config.toml
n_layer = 13
d_model = 320
n_experts = 128
experts_per_token = 4
d_expert = 32
d_shared_expert = 64
activation = "swiglu"
moe_layers = [2, 3, 4, 5, 6, 7, 8, 9, 10, 11, 12]
router_score = "softmax"
normalize_top_k = true
routed_scale = 1.0
balance_loss = 0.000321
balance_bias = true
router_z_loss = 0.0001
shared_expert_gate = true
init_std_router = 0.0138
lr_router = 0.000631
vocab_size = 16384
norm = "rmsnorm"
norm_eps = 1e-06
tie_embeddings = true
optimizer = "muon_variant"
lr = 0.00296
beta1 = 0.93
batch_tokens = [16384, 32768, 49152]
seq_len = 256
train_tokens = 254600000
steps = 8644
dataset = "wikipedia_en"
Below are experts of layer 7 (counted from 0) of a mixture-of-experts language model. Rows are named router (the router's row for the expert), gate (a neuron's input weights, with its number), up (a neuron's input weights, with its number) and show model dimensions 0-159. Each number is 200 + 40 x the weight over its row's rms, rounded and kept within 0 to 999.
After each expert's rows: "gets" lists some tokens that make up at least twice as much of what it gets as of all text. This comes from a sample of Wikipedia text that the model never trained on. Tokens count by the router's weight.

# expert 91
router,256,172,171,179,209,209,206,115,278,225,195,196,206,186,239,145,183,186,235,236,150,255,175,201,195,175,174,233,216,215,200,299,225,230,300,231,171,278,214,165,249,218,279,162,160,179,252,203,197,180,152,161,191,212,182,207,232,221,199,196,177,236,157,233,268,141,197,221,244,203,170,226,205,204,186,199,201,175,197,181,248,154,177,227,279,257,245,182,265,222,148,140,225,144,191,233,204,141,159,218,255,279,226,156,201,145,215,214,225,179,209,233,245,246,182,233,171,158,188,215,140,144,221,178,142,228,171,147,335,193,229,230,208,185,236,192,196,207,217,149,135,132,250,236,195,233,188,152,126,224,206,201,246,244,280,235,246,256,262,208
gate0,163,180,242,178,217,221,198,167,317,171,271,166,228,195,165,214,251,159,234,203,213,200,171,244,215,162,205,215,197,150,199,218,162,196,174,151,151,233,192,231,177,187,200,191,170,207,78,136,144,282,221,167,240,219,228,144,202,186,249,190,178,148,218,165,144,242,196,262,236,234,135,151,240,275,151,264,180,177,147,168,193,242,263,175,209,156,222,186,141,273,232,223,229,190,135,227,226,265,199,306,253,302,200,151,237,181,146,271,217,205,206,205,201,215,249,204,131,165,268,174,142,166,227,232,231,166,181,258,175,178,128,158,253,217,175,230,278,202,172,177,206,188,181,248,211,160,239,226,244,265,175,205,198,247,196,191,201,235,284,94
up0,183,178,173,177,219,141,171,228,248,194,152,148,159,144,271,188,131,178,170,186,141,278,218,184,192,286,236,190,231,209,219,168,175,230,239,196,172,154,187,147,132,185,219,184,188,237,287,236,159,171,211,232,202,174,165,176,189,219,237,244,202,240,217,156,152,252,174,110,197,265,210,141,166,192,198,154,237,239,170,203,201,186,188,288,192,148,225,264,175,143,290,130,201,233,213,182,200,218,126,157,207,139,238,195,200,169,277,180,138,187,149,62,183,165,200,187,222,221,245,183,247,224,237,262,219,293,177,239,185,204,236,111,236,228,231,210,194,181,203,194,151,78,215,222,199,219,168,189,147,235,228,235,185,116,163,140,168,122,213,281
gets: " (", " ", "–", "′", "\n", "==="

# expert 90
router,172,190,181,196,242,164,198,124,226,268,129,265,207,195,140,163,163,196,218,215,184,209,135,166,210,211,222,166,202,227,156,245,172,258,199,253,252,162,219,205,208,244,241,161,210,201,226,145,225,214,202,161,262,200,139,175,193,205,227,177,204,192,117,180,217,156,184,243,186,224,183,259,196,190,171,239,119,219,236,193,200,182,216,194,223,239,237,216,213,145,203,160,179,194,144,215,247,196,178,239,258,253,229,155,203,233,197,238,195,220,186,249,212,138,113,234,229,225,211,183,143,200,163,183,131,194,213,177,219,195,256,214,203,181,278,229,140,217,218,174,211,112,146,278,189,206,172,221,171,227,188,218,251,221,221,221,242,242,190,228
gate0,200,205,172,208,186,215,265,198,148,219,162,187,219,201,179,182,184,169,196,216,228,120,241,153,203,206,230,193,248,211,195,236,182,192,171,221,254,95,230,154,236,280,254,186,166,232,161,139,178,191,219,223,235,228,206,265,260,219,232,261,185,215,241,156,255,188,257,210,207,263,158,236,139,85,224,239,202,232,197,260,260,214,214,157,268,204,175,116,235,173,237,231,203,240,220,273,232,207,176,238,243,249,222,238,263,264,260,198,186,135,174,157,225,220,174,240,126,265,183,219,191,166,220,231,145,243,192,202,160,231,193,181,174,196,250,234,147,201,104,238,186,131,216,173,163,199,155,164,220,203,188,212,195,204,224,165,195,223,145,132
up0,230,216,121,187,212,200,165,252,130,142,164,182,273,132,136,266,205,172,192,190,224,222,143,233,278,169,196,209,179,205,211,210,243,244,173,193,209,181,216,282,201,223,213,163,178,96,185,151,226,163,196,218,241,138,149,192,209,113,178,249,211,166,226,196,154,215,226,242,157,213,239,226,172,239,163,241,212,166,192,152,263,188,74,203,120,198,231,144,190,217,163,210,217,189,168,185,163,191,251,183,243,225,154,237,203,207,229,180,196,188,223,126,265,225,275,132,206,203,150,154,192,158,175,209,208,180,174,223,208,150,196,195,204,204,239,210,287,216,124,166,164,205,177,168,156,217,221,163,209,201,225,251,277,270,237,174,185,190,173,205
gets: " he", " it", " they", " she", " He", " who"

# expert 41
router,182,167,206,202,201,188,161,134,165,208,186,189,190,160,150,206,124,143,235,255,131,168,172,207,256,137,218,193,199,233,176,220,194,207,261,209,238,183,152,213,176,223,225,123,202,113,244,174,160,141,211,179,259,231,213,187,199,188,253,197,185,138,190,193,248,158,209,247,129,142,154,263,130,233,165,183,125,204,195,257,238,193,203,197,241,241,235,257,220,240,164,124,175,230,78,223,147,180,190,228,277,216,199,122,202,238,189,210,223,215,192,241,231,166,200,236,177,161,239,214,179,229,193,205,150,212,304,135,261,195,196,215,197,190,272,161,197,239,232,235,119,167,199,254,128,243,163,150,231,231,193,186,241,215,180,223,225,227,292,197
gate0,179,211,223,185,176,155,216,167,184,213,252,239,185,249,187,209,177,153,215,144,206,271,211,172,184,256,160,206,193,220,230,84,256,153,193,225,115,247,157,98,203,202,223,214,210,265,203,240,143,220,219,155,116,137,206,266,261,178,201,178,145,216,257,176,139,243,209,322,215,193,206,192,202,156,231,207,128,185,183,285,208,192,194,162,250,200,157,198,255,176,157,157,158,208,165,140,150,184,228,186,193,187,207,249,176,128,208,226,130,206,158,228,192,243,245,159,185,180,198,185,196,255,121,220,194,206,164,211,177,163,231,198,204,212,217,274,140,151,232,172,130,223,212,180,188,200,176,187,155,171,228,194,243,165,161,221,242,101,204,199
up0,128,169,152,98,182,183,220,212,155,158,180,230,185,175,157,165,174,231,212,169,219,198,188,249,157,253,206,193,266,222,197,246,239,175,215,239,184,185,196,180,259,207,195,213,198,233,282,172,165,209,192,187,158,187,185,251,150,213,181,189,195,204,211,212,126,221,146,195,202,228,218,150,159,278,187,237,232,214,180,193,251,214,197,173,252,175,205,230,258,179,236,144,301,218,211,168,225,198,241,249,138,232,247,265,245,175,214,206,249,162,158,226,223,216,202,223,248,206,288,215,274,240,241,223,187,169,158,141,225,208,164,236,190,216,212,221,282,152,262,218,202,313,210,196,281,258,197,208,191,189,245,223,170,227,177,122,193,257,219,151
gets: " \"", "-", ":", " (", " '", " |\n"

# expert 46
router,204,216,203,258,210,191,167,150,185,182,181,296,160,199,234,167,177,130,209,277,128,216,163,209,185,170,184,220,213,281,198,266,202,256,249,261,181,276,172,162,243,262,173,202,176,135,242,188,148,186,131,209,205,193,184,173,145,222,150,188,144,182,153,207,228,198,231,192,161,186,192,217,157,203,223,159,172,193,168,209,236,231,197,230,210,304,233,157,216,208,173,184,177,121,115,243,175,173,191,253,195,190,190,125,184,207,231,242,193,154,188,269,261,203,148,197,223,196,181,194,176,137,203,160,165,118,211,163,254,235,181,223,245,144,242,166,160,240,208,235,146,178,204,180,194,221,174,221,147,147,180,257,303,235,185,263,177,196,220,205
gate0,192,182,104,187,164,324,244,183,234,214,215,234,163,161,227,177,192,185,205,191,136,145,165,158,130,180,166,177,178,236,230,137,196,227,209,204,268,204,168,198,171,208,199,213,333,173,216,238,153,215,207,233,172,157,269,152,159,199,182,199,213,169,199,220,223,226,134,191,198,163,184,214,219,251,194,177,183,192,188,157,167,240,194,187,153,136,203,326,95,232,208,240,207,163,167,197,175,204,245,218,155,205,302,123,201,224,181,235,276,170,217,196,192,164,214,197,236,163,192,198,183,199,214,215,252,205,171,217,191,221,168,206,239,224,153,191,170,267,129,206,154,199,183,246,224,165,125,182,243,195,241,196,66,264,148,257,179,170,227,223
up0,172,242,226,189,235,178,224,204,168,197,226,192,234,162,263,224,159,249,227,206,191,295,241,227,160,182,210,154,205,178,211,207,185,171,166,283,168,187,233,217,176,152,158,204,214,147,193,167,203,201,220,226,199,216,187,252,142,186,149,195,153,295,184,236,193,189,225,180,162,112,226,265,229,232,179,183,286,222,217,147,124,156,175,272,208,249,144,279,246,218,163,183,171,270,163,175,214,188,197,237,244,130,190,149,216,284,137,245,276,198,198,205,154,161,173,228,172,199,239,208,190,253,170,225,196,166,195,191,191,253,235,226,162,172,258,200,198,232,204,220,132,228,132,161,211,239,192,186,136,142,267,239,275,243,182,187,262,126,158,235
gets: "2", "1", "0", "9", "4", "6"

# expert 50
router,237,129,255,231,267,176,197,150,210,288,119,252,211,156,223,234,226,170,182,200,152,235,218,130,216,138,167,275,157,187,173,228,233,251,239,229,198,221,206,229,217,259,247,179,220,181,170,97,196,178,205,171,274,234,114,231,255,212,239,166,156,223,159,223,203,218,244,221,175,157,172,266,156,251,148,187,176,245,198,215,220,234,200,210,235,180,218,154,237,209,202,190,243,151,164,248,185,201,179,209,276,203,264,171,154,210,235,221,211,179,241,190,205,185,168,246,283,186,186,191,143,156,245,209,152,137,296,260,225,173,235,136,216,190,177,188,191,239,263,193,239,149,162,199,200,235,161,201,175,236,96,211,205,204,267,254,185,169,206,158
gate0,155,168,247,176,226,218,232,150,225,265,240,261,238,231,215,206,244,188,216,197,263,199,212,252,286,137,209,198,161,230,210,196,177,287,200,193,142,166,209,124,215,193,197,174,162,185,202,170,198,202,218,179,189,153,182,196,184,245,221,186,168,214,280,196,199,214,224,129,231,224,223,183,229,178,214,222,157,192,270,106,224,220,269,169,183,234,194,274,160,204,165,235,134,234,155,207,203,245,167,181,233,166,198,263,227,204,161,259,208,192,209,128,215,225,194,246,202,190,259,270,266,228,169,150,212,185,229,250,209,197,246,84,266,177,135,220,204,264,201,235,185,186,150,155,185,237,228,176,235,191,205,170,126,211,153,215,151,197,281,181
up0,233,168,186,233,179,174,240,227,162,177,170,187,177,217,183,278,232,281,203,125,156,187,173,150,242,138,147,184,219,217,215,215,230,165,240,182,249,208,172,202,236,233,187,124,275,214,200,234,205,123,246,213,242,226,197,186,172,215,168,245,266,237,196,192,187,112,166,219,211,285,147,207,165,279,188,168,263,165,183,208,185,190,219,186,198,213,213,196,186,201,231,208,206,276,236,232,221,168,222,171,140,223,157,175,261,219,133,181,210,190,159,239,185,267,230,110,178,174,193,195,172,188,192,184,175,128,252,219,207,198,201,233,104,241,204,82,267,175,295,269,140,209,197,208,193,185,198,196,238,190,181,191,331,163,257,193,179,157,160,201
gets: " also", " It", " it", " has", " which", " he"

# expert 9
router,165,200,170,255,249,199,240,141,168,253,253,279,239,175,229,153,172,210,115,203,188,247,186,189,253,198,208,224,202,232,185,197,246,232,225,201,168,186,173,136,220,197,198,201,261,87,146,165,222,215,154,139,158,195,173,180,219,169,255,196,238,184,144,200,245,151,207,205,181,109,148,193,180,216,265,162,203,155,260,176,242,206,181,186,245,239,189,196,257,203,263,157,200,129,154,196,275,109,104,190,279,195,191,113,164,168,164,213,162,180,219,230,205,135,180,247,191,203,123,142,134,175,210,160,187,123,203,181,208,175,246,188,235,147,217,196,162,249,191,209,188,165,155,255,169,220,188,110,141,96,228,189,250,224,204,204,199,265,237,176
gate0,149,193,227,259,177,147,127,197,220,255,226,291,207,209,220,171,174,210,178,73,258,185,253,192,258,236,223,253,140,231,129,135,162,262,187,213,110,127,180,174,211,177,222,160,263,107,172,211,161,174,166,182,211,164,179,180,223,149,221,194,286,269,134,223,173,204,219,182,187,175,268,236,162,180,281,203,192,142,200,171,188,231,167,240,205,227,174,222,261,182,196,244,272,225,190,163,195,176,192,198,214,216,220,174,148,272,231,249,91,158,315,186,238,137,255,268,153,211,186,169,188,173,242,209,229,200,216,196,154,229,191,238,198,214,194,199,220,239,217,189,129,202,215,222,151,242,189,198,214,245,139,271,226,244,167,164,188,183,186,179
up0,149,238,265,203,276,118,170,213,167,149,205,192,234,173,190,252,255,185,197,220,214,217,201,113,212,155,192,194,186,159,154,203,107,127,231,150,223,244,189,178,220,233,179,161,221,252,180,234,168,139,179,213,325,206,238,203,170,176,148,153,135,177,190,238,185,229,175,247,255,253,209,207,152,193,203,158,266,227,252,210,195,225,217,183,219,192,232,165,151,250,200,223,223,214,192,205,185,238,208,239,271,185,286,182,179,169,257,133,227,199,191,272,173,271,260,151,245,157,239,139,217,238,196,135,199,193,232,196,288,189,192,233,189,250,169,181,155,243,145,178,180,202,202,179,214,218,194,225,200,211,176,189,180,227,265,234,216,244,224,191
gets: "1", " U", "0", " I", ".S", "2"